From a checkpoint of a small mixture-of-experts model trained on Wikipedia: 8112 steps.
Below are experts of layer 3 (counted from 0) of a mixture-of-experts language model. Rows are named router (the router's row for the expert), up (a neuron's input weights, with its number) and show model dimensions 200-239. Each number is 128 + 24 x the weight over its row's rms, rounded and kept within 0 to 255. Numbers have three digits each.
After each expert's rows: a language model's description of what the expert responds to; "mostly gets" lists some tokens that are sent to it at least half of the time. This comes from a sample of Wikipedia text that the model never trained on.

# expert 11
router:137133111122131136171094106154114131104087159146160081166088176155112160145168185108132131112129120151102085140114138128
up0:119104128122138162164120134119128135106120132133138113150095139146122135124168145117155122114106140128145099110142107094
up1:106114154145134133128111135146157110168075110130065122183132187102164143123090121130100126113161105138090104109156138123
up2:181112112109159148116140073118121110112141111102158095146125114128090147129106152114149193113138129136133067088178139130
up3:095151141127108110151117144143142150188103140098071094118137104088165154089115078137128133110126112120131097095129103145
up4:147125130121107112141127151120132159134095131127165116130117146095131128076143132140153096112153106130107098099158142102
up5:098156093143146125137097110113125119124129100152150138169109104126142136134170093083120124131064094124135085108104118137
up6:151080131171099112122150119105070137133094167153165134150120119101102115151154137202153114117169133107134143134128172153
up7:172110172113129133088143157140166128182131147154199113088136094129119175158061179135142125116147155106126110181123111108
up8:136139131127160133131106117127109143139128128161167155153122134149146163143153148157151088098119141150118134121133121130
up9:136088178141127142124163164152100110161130119152092086151137134125102170146101190111143146132129150099122120166164118115
up10:116138147100138134146131167122119150114107133145137162154132131130120151159162122120149118108069105142146099158178133137
up11:087098147114150128114159093134102137120095097131157101155110103099074121128096176117100117125069113083123119140135157088
up12:152117135105097149142091122130164145092130107120090139096124126094103111136116130181179102132133137169085123084149165102
up13:125106119121110127124142129115091157131117162124158087146102138163141193162191147116125111102132103159118139161073158132
up14:154132132129097121142100120140092142104181148148145150133133109137138133170128184145145090108097152070159119160136124114
up15:108150165116155146141141098111119113127113152120208143167107174125119105108125151169150134126130132093135085119144132091
up16:131156114127087121132124113122122109172107153143117060115110116151154121120143121136110122114159111158114143164102157116
up17:139144099123103152170173120120141124099103170158128114135113155100166154102099162127148101101128147125110080103129158089
up18:101120136100140135136145132122105117165121105140108113139126106146120156125139141084128111145114089172142080154149136098
up19:127107117131175137127130130093141148106112082097147139176092150170113106113132127129157126103161163116154161106163123071
up20:114086127107116150104123105129139133173125101118081088203124112088134139115114143113143161121136116124133112126128091122
up21:100131141128169115131086152134101109114119151105171073096101196115091143118174178158128140109112133123078142089156167122
Mid-sentence function words such as of, on, but, during, when, with, plus odd word-middle pieces like mb in Climbing.
mostly gets: " but", " f", " when", " during", " hand", "mp"

# expert 50
router:121122098143170149151105113144073188143138104122122094140137127156108152127101120114133154088125134090113091151142132094
up0:116147094139135156122083101136124157167130129172111142160130132162122135149093121095086089114127135102151087100135117102
up1:136138160151171124096141131118116184183136135159147132166152132119154134109144133101141137125126120146134147123126136159
up2:116123074153220151115120128113141115130132126143123038093119133140125144123124165110185114106110163123134128163113137115
up3:096129126105139141153116142128113139157131148123109093107144139170091123136089108156105149122131103083140105113108126103
up4:143132110162153156126153102146124221146132096208151116094106126145112129133102121123145082091111097105114117114155108120
up5:139113081160143113204087063164098138116142135122093166104130108127121154162127131082178144090135118152149093130154164073
up6:090088106162152128147141115104081140143133115134140097109124141136177101136099147132132136108130139127129138099138175098
up7:139084111150142148110113121155136110148130115142133124149123109112103143179144130158166119127101141124092109131104100097
up8:104137124136155170117132096101109186138131134127130127108102144133142132106126154116109102100099163127115113106118091148
up9:143108158140163130116109165100132140139160079131157135160201097075133131135118165103143152123151123113124129115115130136
up10:169132090128108124110095149132111134094152152160095112137161106078118143153145102107140142135094111160123119136161142154
up11:149091126119137161110102133111143140160135090142102094127109133083125139123123129157080155135111118110127124102135122117
up12:124086120126131157160088155104111145129150124100152127158142116152145149137138126132172143114160139120124097136144123100
up13:160098106156125098111149092138142200162120112178127096166069101125145141119152133105106156114107107125112086148107132149
up14:141134104178150111100116088095088136103118095159126143127158127162134097149114090125105131087101120120124130114131146123
up15:117124148085085152159079118150087102123175096105136117144139158118132111124116131108137115141133107105142137161092132102
up16:130107129107099157154064159119110145144128134128131141118124145156164162150107167126124130094174170114143143133123130096
up17:097111120139069134178081149115102134105110167141116140140167157090150148118103148141096130134099153118118132097157154122
up18:132115116128164116113110154113146150154130116084115128132124111152126157111126122117154146115115150122128129148158130118
up19:186178119120151104074148102178152153149098109157149135171100156131120120092139168104131133137138164141123146117130092088
up20:121141111090109097169125096085157101118109131105107109113107114093180136109109162124141151138097085113130154089130116110
up21:104095137127188117122151100117095136128136124133148119096122147103121072122135113150129137119094114130099146114148121115
Opening syllables of foreign proper names, often Japanese, Slavic or Indian, such as Ar, Al, Ser, O-leg, S-ur-ya.
mostly gets: " Ar", " Al", " Ser", " Bal", " Ab", " Or"

# expert 32
router:095142065168122156134118097107119149086130105105133111125111129185114158157127162092139147133084098135125077119140135100
up0:106173112126145112110073150110125124114106130098131157209131156115115126105125073103121084130111140099146136136138169135
up1:134127078146121114118155113090112145124136115148103123125178156148159114131113150094152145133113141125141157130091100189
up2:150138111104144102133146110111116105129163108107153125136117135115117182129124163126178111101135145095149072114105100129
up3:123128152091131170140149112161112140134092126140137146090102136113102113101121086121120118115128175103123077143072161102
up4:111148148113098131110138141103105154117174116101152169081132128119101144137152095128127091098157098108108109103126125078
up5:132114157126144134125127110152149142131112137105133181148121148150130132162156124088151141117139118123135069107140145155
up6:126093106151136134131127107128105140100073178161092149161093156117140085120157105107120146121119147125107098131107186122
up7:134095164110095107118129118137146160146165162140092139118124109105137146131136121147123166107149133149109102143118130133
up8:118147091163106141093110134078123144091158133113118135116157130129153153150143133137153128107107109135144110086137160121
up9:114103143148152133160137129156119104141141143135177078126143184128117117129134152123167148128139115175099097072175167120
up10:167125074144166112122121117147079146088128142131131116177148147116148151159125135084143171129100088136102148146186143153
up11:148139137144128099131122079164120127147131130102141111136155123067100135163115141148108128132081115071144145107110112093
up12:121104163098158118161134129143117130154162103153137120186165093167160115156135145129166105125122158087110108145114153144
up13:118152132128143114147154140096096145109155170167128089110110112145113154157152171097089137135129130152146119140123140111
up14:159165077147130153159107099142117154111108114130102122137151119121140118149110172099152120093074112098098107102104078105
up15:099136144140111096089081101137151143122165108133153110084127160093136108095115102165175106119143103100119101127165142123
up16:127130132100147150139104140121139142152110120136123118122108143161148122132111154095111107125115113154118093146086208107
up17:109113124124102125122154139130108121111137146130093070128106139130171128107109111140102092135141138122084085148182144109
up18:126124148120158093171169128100128118115153153090136124169096131135065163143155114176093140137111142128148116127152094110
up19:131132153095117144113119148135113129101147129122168157125084166120091125119128118096118133119155196136128123127130105106
up20:142147123118150121161134141107117136150145090108087161107073142128138126096149106106135150136098098145129081109107129065
up21:125116144134165143079101105134129131169139085135164091114138146087146143109134144169175121119113100128098135151167150148
Commas, semicolons and words like including, like, included that separate items in lists, tables and goal-scorer lines.
mostly gets: "),", ");", "\",", ",", ";", " included"

# expert 12
router:123122099166118142120136122074113172106152099105161118136100133138129163131110149086122100132085099155123088129139122126
up0:111119126156129123156104134091156131141162126151071121154140175097100117118120129111062129127137123157125122114130148134
up1:137151159126154113111161141190116126175117151089099142184123118131168169149151062153124128120171103112134156136125099146
up2:120136139114170108100132112150128126143137142124164135087137137117055124136105100103116113098133105155114108131190145104
up3:117108169105138178125174132144099148134126163115122072089124116177141115107090136130101136131118131120109119144118103148
up4:147158157098102114120116137125146151105107135117138123139167126146117164149124138120129082123142112117100110117125100134
up5:125116111141108132101090131120180123108132140096102098082124134143129128100128146162120167106152096081140085095162103117
up6:096111103151086137122101079159103142155084130143106107140109127060168091114150142148112136109126135170123196130130165163
up7:171077119119142122084109113148139124180089170185135115093095144097099117155110142112122161116123127161120158144166119149
up8:155120116156151156111093137114141153093142106121127139133110123125137124120114118116134109112112106107128099149137158103
up9:130131167149120131128149138098149134152178107143147118105158140138079157150140162150140128132158104175122106090127122106
up10:150133088161147126103133129111055145114117162086121134189125162115114159150112135089146128139092084165098100123186153130
up11:139132181117119133143142112128126131114100100122124147096114119095070153115112147142106146145149095109117146136093146084
up12:152126145177142120106113096177126152184119047117126115139131124080107141092130155159146149113133100103112120130159153138
up13:161177110165112087143140114124100131091153130172113128152126124132143162162179174050145159133101132111122123133099165116
up14:166129120149097125134146153157138149144119123122104137158121114100094104151165087162130126093140132083143090153099143143
up15:159088175106154138104124078160145124151094118120146129142103141104115125149152139134118166121173088119115169133101115111
up16:102142125132089140143112118081113121124144117154124146098143121134106123110114122123077125147109151127134147175118178097
up17:177130092138126131101152095155131132095105182112085111103149123152165138116138143183174095122149158167098120099149147118
up18:151121131147104120137134096117144119133127081122119145123087112119128157128114117115109151118112107136147076105123102138
up19:151176122125147108108140133120098131110131108109138116117101157127102137107117153146088127125126156133124121112136139073
up20:175166091115128132132123117116130127116115156108140119142134144080157140143113169144152164133137101119151117118135126130
up21:128138108112159133117116102122137129111135127157153142095167137108118145157154132125119139122111162118103124121137113110
Commas ending a clause or list item, after dates, places and nouns such as film, album, series; also ), and ",.
mostly gets: ",", " un", "\",", "),", "ga", " film"

# expert 22
router:117098094129125149096139165133126142086197077104108125140122155144127138091106145129128097138100093111099160152110117140
up0:118121092121199138098145137142154133130117129105083112173134148130106116086148126086091133132130117129123138152184120116
up1:147087136120129143103154181142121133130138127116133105085139164123101135124125100144127116159123139112121134088134139100
up2:160132135115125153121097088130149085120141134110135141139090153119091137103115130126154096114140163134133096124160095123
up3:102136133111122107119151167138131132119099091145123073158112129132134123122075161172137141116106111118148109098094185172
up4:161101094125128137119150131129114197071151140074158143131139135154140141114110128135143104154135111159116110064158108075
up5:086140130141110153098114118130103122111154148129056154079120132123155141110103116094129160106129095105129083114128167105
up6:139087113123152143106110114141098105121118112132140105134120127095121128089139125148097105120137127099144125122135126167
up7:155089143115169098106125171145164098159159135107089150195080116102146115111116103122157084109109111129146105170107102117
up8:137114098149159157102117137172150166119155090130112085140103139155153134088105138131146126105130119143116135143072136075
up9:162067103127100118144138143148140135144155108116088166175128155083106158124115138125107157144144114113106095099134114106
up10:156157112143096128108131149169142197088156111096109129118117149138114137119124117114124102138127124137111116163140126148
up11:168033142143106131082108092141125115147165098091123117153146114104136119124127157135108103141118105120098144130124073122
up12:121095170085135119181128108152123094127128093090136151147125099135092127139106110175164136118149150114119136152116160130
up13:135133132158076113133156107144114129098119125135135087123106131120160150144185152098126112106111106157125155129110139097
up14:111143121143116110149123134141080136108104125135124104118126132165135130140105135128149174102110139073148164125119167162
up15:124135106111181116143113096142158116137157136116150066131103127140129129152136094088115143116120124097125088122115157142
up16:146117139153135098136111141131139146082109107121150141153138138127118114116128141099134137120125157159130145139078145163
up17:125140101147115122123116153147112142084120142127116117167111138109125136134085146094117113112120133116139087110151143129
up18:117159143151147175134105159117145141132105123131138113162126154156126119129106125143156117100071125107120121140134143127
up19:175123083122113129124083120133125108111126082130094137150088195130147093143113133119086122154119144145090134102170127114
up20:127092118122095126162167155116127106118130141082083130120138133112152113113128161136109131157125091118116096172143109178
up21:120096100132122095117114090166183102124116150156138097091118182130109117141117142163128134112095156170119158140136138141
Adjectives of place or scope after an article, such as new, local, national, American, United, and the "port" in opportunities.
mostly gets: " new", " local", " national", "port", "American", " European"

# expert 48
router:125156095140140137118142108144130192133116116166137127138145152128149171140138141114138132084112121164133100124162115141
up0:104134133130183188138114113101123120142120143109127128113150167126115117106129125080098133123135115139131144111123107115
up1:099145134168112140102105158140090154145154147147132167122123141131163122147129122139144104084115132127125149120151114169
up2:109150111104187149164132115092134120129125169076119112127155173120096143167129099097141125107074150116141089108125159149
up3:081107124127116146118149101156073141133133108143109105138133141127144110121126156111087124130108115113123041119114097140
up4:148141092089115128150136103142131189133126149125143119177122142124121121098131111140135101092126137133124104102140106142
up5:132129096186097119150112127114146151121147123100107139105117145130132145101133119119132155101096080132144089105139199140
up6:097133160150119132128131152150128139166133102147135129120143178138134111107162123177128119114142140159112146147162175101
up7:126091102123121082105145076133141147154130148154105118099094121111154145154135149091145154109122118142125124161146107107
up8:114145116123166144132112128130127168127143150137153113065162125116147166156137134126192121073117139141141131165116139142
up9:102116148141145103150180149138123135136158097107152105165143130107149180109156194096165110120116118099100139127146128087
up10:107140113137101167121150135153117179091146149185147125180129138155155157137154179126106097102129157143114098134170162140
up11:096144157140089142125129105109135163121159142109143115179164144089110134153134124150120128110125145113109159120148159112
up12:115126135094129131143156106139163111093119078131142141103133114118102127114120142136169109111135138120147081090108126144
up13:127107117129147130117137129134134178090126153136096104163145129104125140148157118106090112121134129138116142149169181145
up14:172091125124122098154136094156134139120163100150089163130146119113150147144094178134139146083096116096158079131077130119
up15:130138116149110135147119132114147098130141138143123151101157161105132101104123113166155137136115138114113097094115114084
up16:130158121143114144090125143128116130178131126154143135121129123120088127090140113100100109141154122157110162150106138122
up17:114110117150135126098177123139144137122110139151112106123116165110160116142127127112119119107101131129094153143178085118
up18:127146138159153186173119136120118160137139157135159141165162134117115129180120117088127103116095165099135171132156147126
up19:140158089140147146137132129094169190122108106098159147153120146159083115139097136136120131126106166137105110091093166098
up20:142169131118104098175135138115118084150145127124130132095095128116136131102111145150109149108137119165130132147121154125
up21:101102171142133174157082087132122177095135086111141121135162190155158136136112150144165130094112135103113119130164130141
Short syllables inside foreign personal and proper names, such as o, ma, ba, sa in Wasabi, Wickremasinghe, Sebastian.
mostly gets: "o", "ma", "ba", " Jo", " Ba", "do"

# expert 44
router:128097084154121128109139123085107145145099151102132144144126165149105149144140122130116126113140118215133129111130101100
up0:123090098131173148157165163127158149148111152163162157124117167104149126149164135106140119142087127150135093110154114135
up1:112100156126155170107150136129112141149160135129147162130156133109191137134122094114141121127139121146120130156169127140
up2:109099142157179121127167154110132115155213098124123155117144163167140194130136145150134121101151122123127099109132112136
up3:130078158116077130101158098125107140120105132106136080119137155146131130159139126128113131120138089117123066117076090158
up4:124121145141123108130139137126130150107125140125121155150136142144126158127150106173144103113161142139105101108186111105
up5:123151123091073140142150126103110141131157122123110094131068151123121159109110128132143134108100119109128092151107122047
up6:107079144169146143161107105132110137150098127152091143109133197114177093125113120124096133144118114129110133127143106125
up7:154092076156145090109148134137130136106130136118140111207113085124178157143124130162154117143108101138127097151083120138
up8:128112120133130179088106127069116151122151127143127125138124165151159153111130118134112122113091126147128120142120122131
up9:125115132156128127161175147100117128126129107125176113198137111118107165153136187172174133127182082128111106104130130087
up10:160128111134144146119134140098100135106151126122103160164139114145137148171141135151137133135158105155119082135125186146
up11:115078176116131170114124120143152125148155125100120109104120095127069128117119157131132098143134089125106136096183105099
up12:133096126123140154097166134091109136110128084104133148141147098142104149164141144140113149121119107090092099096170157107
up13:128109085168098101099136129133104151143126121158096105127128127124129129170155162068123171128118124131080131128126101126
up14:130093101170144126153106099138125146113144137149118148124120141173143117142068096104128119096092088148145106141099131093
up15:150154186138134127116115119116155137134121126137188156100119167109133125130140126143159096131088101099140123119115115128
up16:118116122159142126130140123105122105189091122154172082082114114100139122101099170133071119137120121134094173100115199127
up17:148136142125113188138133138118113133097149151155149120152118172136171162139126165133158146126145136140104116137118157090
up18:138124126121141177147116096104091122130110110113138111182154120163108148162118143092122134141132123136158125145176179124
up19:140133104151170137111172147110129115111120108083171137115107141130120118129108086106135153120168167165124119092155125090
up20:103118135117114147153116136075159118119128135121132200175149162115119157117115152158208106127116120126110149133141137097
up21:082130150120115118126097116136154140122129147124128129130129125109108100141173116152117152120103102134099179117149126143
Closing parentheses after dates, dashes between birth and death dates, and clause starters like who, which, that, he.
mostly gets: " who", " —", " which", " −", "]", " –"

# expert 43
router:123154126169115121169094171141107154137109100118148103142124144133133157154100123105110108085120136148103123114132133113
up0:112140143182160164149109160131120150167089090146197098161103158129126087112095106072098095122114128104125137113140103131
up1:119142130120113145099148144123096150171137108137109129126067149129148105114110116157066136118170152124112159068139111125
up2:149161114163151136120108124103137167171175151124154096137137161148092146132086141156136132097124110109146128103164114116
up3:130152117136093148167128153135120145187111143110137066118151148155138115137101125099084128080100110110135113114109143118
up4:164132171107094140118156171122131172163093134170156124091128160138113142123122167118132084093116120139148124106130135131
up5:144143077129150122142092110122164101135126125118127144116067117138108131126148113103125150122145148133143097112158172086
up6:110103118139120150134114126099116123106117123106153114142153117150138135181156169092110112123119136116118157111109118081
up7:151136089143099114106158161151131148167095161155113101113139141109103135114140169124148121112131141118131105138086141140
up8:137148119110101129093068127148116150118132094105116111093111119154119125118109110161118109084116133132116117128153140175
up9:083117113124152163168191163113120128172131117154139163128103133103137123113147113169146130127130115134096167134109148093
up10:138128130144115137097126143138139153058156144121135156116110121165105129167135119123135138112106114096125111128135132131
up11:121119149150147141095189125103097115185118077147102131127144126068093115149117145120093141115072079096124153122125126091
up12:128132128150106148184136132143124129116107099131127109155110140122094118141131165133124111098171133125070124115124112119
up13:122102115150117102132181144119108104113145121124151083123133121114171104111134138063079169122131097111116110131138142120
up14:173143103150109185116157093096099163130096138164152123135125128141143130138121110143086130089115133121136137102091118147
up15:137127133133131175107158115133116120138138121126149106126131143106110131154108101116090130113083132085115093110099125112
up16:122118119148123107138077141137081148160098130128122110107126121116142085144106105064094191115181142133129139120130167117
up17:115145105135099102116162131133123156090097129112136120131135136105144102119134142161091116114128164139106079107128148139
up18:123152158144140150146129116149163175124103127096135169179093095158090132114117129150127089139106131115153098117114130128
up19:139099113150121141110126136135117141100139108097133087142110164155091117127111131144107101124159140148134144086131137114
up20:101113119157121142144141149133150116095105125120131154128068133102096109089107120140177164113147083135107111134093161093
up21:120118144145174107175093149151068146114114112127137097129130160135123097112153134120151166120088125160108153105173159108
First capital piece of names and titles in album, film and credit lists, such as En-chanted, En-glewood, Pro-phecy, Ser-mon.
mostly gets: " En", " Pre", " Inter", " Car", " Re", " Un"

# expert 27
router:140169110124113153141138138097118149107162116082119116129142156135140114140107090114115144060127117144099168132132142134
up0:096124094156164129125111139111123135156090149138117134153138150116119124110123105147125132080051095099131123120130129141
up1:162118143105146141101129137135144147151187134119149111087130122147170111116073113169102148119122166127121122123151084161
up2:092127129117148139102083137127112133116143099130100058097144148140077162138112102123150138093104129096124098094137161116
up3:102086146117106117151171123115141091141110136104118093127153137170121129171108099106136076085175121112116111146104144122
up4:185138150094084111128095104127112171123103120123142109074070153114109133108094141111109092097084115163104175124161094141
up5:149203108134091150144082081135131144102136145111123137060129099137130126150116126114156143104110120147134088095153165085
up6:091071146146115123127105097144121146123164141123126125117113131115124095159123165160132125105160104116097137163188159140
up7:158112118114110131110089125145167125076132153137098101082153093114131128176110198112130135130100089137112124160140156136
up8:133167102144156158151107145159087162118155134137131131093127151121119136112107102088058113088081120147139132138127138125
up9:115102138121115096129133142130142105161119108111134101173151140135105133116132135112145128129119129138160102121101139141
up10:123124102135142164160189159107115161155154151116115101116149136125135123135165113122138093149084121142128101137166161132
up11:101144148112107117068146094158099122108107112092117098144154130116129148152130172133095127123101113120121152142154146104
up12:143117132136123166170133164133111173130125092086121123113135100121160110130120088131108131128127124165113155126131161145
up13:132092112146122115148149131130165137118157140133130114165110134124146154138153087062121129080090086164115168149144111152
up14:138150108149126139113118124094089128110141096172101172106155103155141118152112101149110090066133114078152083110120103108
up15:111138139111119117117115084116122144105159103095097135158115108144131110131110138122125143119154102090122142120150100112
up16:121117107126113143162067127119131139127113128108130100115100111129145117126143111093101139130107155138129141089125153122
up17:130113115111085132170115139100124114160131165124121099152102155125161108115097100165139103097138164122123124115122164123
up18:176084109150144130150134115106140146111124150087106115183123127145078135135121083092114136164059105130125120119112154103
up19:145139097100151156102192123141137147077137129082099117137098169125077117129107132114133119121126142143123117139094155112
up20:128112153139077118130137131119159091155139119127096120087136140104146100099083140117114148102083087131125117130148124098
up21:130118128144162098079104151121161075101126113132147063107123167115116111104173122143140143128099143123115136093113136142
Short word pieces inside names and rare words, often with b, v, g, u, e.g. Heil-br-onn, She-bb-eare, wh-il-st.
mostly gets: "bu", "br", "v", " support", "bb", " Paris"

# expert 55
router:151136098144157128153125104116109147149128102101140087143119134152097155128149139130127126110127100080099089148159134110
up0:085132130131150171117138133083138161179110132143116112127178151120165137116139117095103104153089096148162157161146116117
up1:151090105184104098130189144150115159217170119154106126127116120135155156109126107126158142114100153137109115104151088121
up2:141133115147149118119124097141124093143131134099134090140118124145153143078150137109138079117122124153122110124110123163
up3:104108122133099112109135132130131128105122129094116096158150137150161125105128117159066127131139112123128098165170149145
up4:161162151125137148088179144129066193125109146087177135161126150138138123092107114164110120121146111131120111109168126143
up5:171093126130134113110114077144165139157126073163121138095110141137102151127147144110131141109139055105143056127105137105
up6:126080138143158141086143102122117112097075153103116130146129130122114110151135117105073081117082142107116176084102151125
up7:126109122113135140100135135103077122119115140154090070121116079139137128129110169114137085115077099128088071137125155119
up8:138153125141169130102118124110156135109147112151139113128136129137148118141137113118147105098112143127123093140122163090
up9:186108093151113112148148170133161148127152134144136101148126151134130147133158149138130173151095122094115128092116162069
up10:123126142135146122125126085101139129101089122121114127167083136125139172143128125165072109131147085122136098129208160150
up11:151109127137123117140181106125068138151172106121106079115148122104119150105101161146121154119103080089118130117080051110
up12:165082130119155136131131141152128134119166090137093123136164123122112103150129150138138117130124171110112136121145160151
up13:140123105165119083126137110116094148138120122185099127159138128115105152144169115126143177110143080113093147118091126119
up14:131079117097107141118171097123127142144138120077129138085122124121122123152104153152097093087107134090154155125102124094
up15:140125144108155153152093111142148138133112137085148102091128085145143121183123107128157125140114132111161158143115125174
up16:104133086135133110106146165132137128156111130159123122129142115116146130146141124110116079119105129148136151098086160112
up17:096115149137127122090097135133103112130109139167146136138128176095117129120118183155095110107113147152141106118164121131
up18:160136146158115088145172129117124137126142114082116130163155118115107151133135096109134154119090103136129124140140112167
up19:149144101137109164128132134149129155103157113097110125111121145166089117085098109137109096119132135141112101095160130088
up20:161088117107127134142159144126126110156130128126102093128094094107175147110129139117121195114107103155128090134107104122
up21:140089112154193088130125140158170122127131145122140080159081163119108122106158162136089110124111162141114150111117144131
Suffixes like -al, -er, -ic, -ary, -ical completing adjectives and names, plus the conjunctions and, or, &.
mostly gets: " and", "ical", "ial", " &", " political", " social"

# expert 62
router:197123126183141113145154124127104142121142127161168117130144150159145129163117146115111137104094137121098120131170139122
up0:117152119152151143093097154116122144152149130173135113172170156095091082134086107088110125102146129067123158131139127123
up1:111115136163134106115163147100091131156101113116135162089159155151121133129126133136132147152135121135118107131139138144
up2:130141153112110140141158113129130102149159082120119092090134138118120132077111115155119146105113136095151087135117131118
up3:115152147132111142166172152145093156138135128156114098108166138142138116162109112133087097095106095082142066140132139134
up4:166162126155117138076155130168110188126125115137121109112172141118120143110129122095112128105116141135114098069184134177
up5:110110104164167142156078105114127128133138125114101139115131157116150140144131122096113118108149105135127062155197170125
up6:103064131171106128097137094117069138149111135145112159117147159114167135128136123101099126127151142106116132104153149128
up7:156096138160132135116105168147123147123152157167150159170098130127088093169052194139108165118117115125142107111108110116
up8:116106125149171115130102126153140138177153125123126155128118151136151157141133099126133140094114139127130132141180114127
up9:111080123117121107129183156117128107137144107116150066157133131076103176107136133085108140137134120112111133118125163108
up10:159143104199122124147164107109115162130184126154115141153131099146128133163144105138140149140131121141133082133114120106
up11:166119134140095131107146115154071164118163118157128133124166105088100138137118156080093157132061083100117130105120098138
up12:113092135142144146107118092160098125146134083138122094142149106152150111152161110093116148119103110114123149115120120145
up13:112112156144126113125124150150100159122150141160113064146143121140107121134159125068078143122118107120101178132159138135
up14:150156134133121126131133114127090183156160138159137126137198119145139128190104122127131121087090148127134109117127106138
up15:121113160108100135149186098141096146178113127114146148133094159136116147126136092156119140099182122099134129183129099136
up16:148162155137109133102107143116128140128125123129138107127154152122120102104133092111091124117134163123147138163096128138
up17:157137161154083122124116122139139129126157160152116102129143177123123131136122168123093126111152145116125127129116136116
up18:115098140138120144137132142109137138116113142109137099115153144123121137110099172124160129143118130156121085162145132141
up19:124122136105180100148155103115092139143118063122171108159095154138114122135148129144143127119130157117119157122107162092
up20:118111121127136155140134107116111109123132121143128143130091161112123157103124102101156110112107126115115138139138129114
up21:140098155102153161111100106146119107092148144125118106112118134102111094122151136105139145122097140108081172121113152115
Month names and abbreviations, No., and zeros or nines in dates and table rows, such as Nov 29, October, 1994.
mostly gets: " August", " October", " March", " November", " No", " June"

# expert 59
router:109080080124143098134133154114120119120167102149155146133097159165096119143134116153122133103119110193113099130149142099
up0:095112088126162118087137144122116137125138135139125159102129145122111123107148169098130125121098132165120145195160124085
up1:133142088115169114113150140077170113122131127116132134126093143119136139122154121127113114120121126117126127144129090119
up2:121152112141114130097107120090146105130171115159130085115107166170099136088108181140160168090103138131114092132178164105
up3:110102118069127073191131181118146148121140122112152087132110138178139110154111110176149102114154106101133077129102144163
up4:177141133160128132125133103139131157088137114110122112125106134143101130142125132118168119135119127143118042078161150117
up5:157149118133136147143107127115154124146150089168147126111104140125143120140144116111163124133087080146155083078140149107
up6:091137117151086138127167163097137128106143136131150161111141156072126103082141139124127105108136142137109159160108146103
up7:108086131129115072152154126123144155160137152144109068081119115134124106145122123134139111123132125118151128138127106103
up8:182155116122187081127119128131133136102089121133122161117087132113104147119156103163118135110101119133153097163079128155
up9:137098133142141102131127155100078113147190110135170107154127129110137131141152109123123183145092119103109103079110120142
up10:134115138135121099127148125081132147111157125148100133085128129123122139170123102122145131119087118154134082142134149131
up11:128097144098125103152100092160110120135135138156112146126153131102092128137085189137141107146136101121110107110115147110
up12:068102083088132147114143142103105122145152074147148123152144115172112111097122122157156106138121125124107123136114144112
up13:152082097170117091203153135151104112135156116130143093154101130118137127152178166106149120137118092116092144134112190115
up14:101146123138106124116154109142132149074127114167135147142155103098133109151097117134123123073077133077148105152132139131
up15:135082121084137143113133101136135124151163119159168130145107145159131097123120124137135120144130127127117110146140169139
up16:109123100122137115133089137162156115135102149094131128111142116147127131120129148111105103127091148143126176169111118125
up17:101129122150139088144127157116123105091128140109114137148138108142124147133149126134154100107095154112086041130144185145
up18:109082118098147132128121081112132101112106078150101148153124105110104115090119100129126113129098141116142159141147111136
up19:126119122105140143085144122100114134111119096113140087102099193135103101119133121156075090149110159171172112097150115094
up20:129130115141136090134137111121122132142146132098128091144173155114147148148103175128133196122085094140109139107180136116
up21:125099133101153127124099133151113118139146131126117115097174157113124108105171123126181143107117108149111152137130088111
Conjunctions and prepositions opening clauses after a comma or period, such as as, After, when, because, until, by.
mostly gets: " As", " until", " where", " when", " After", " due"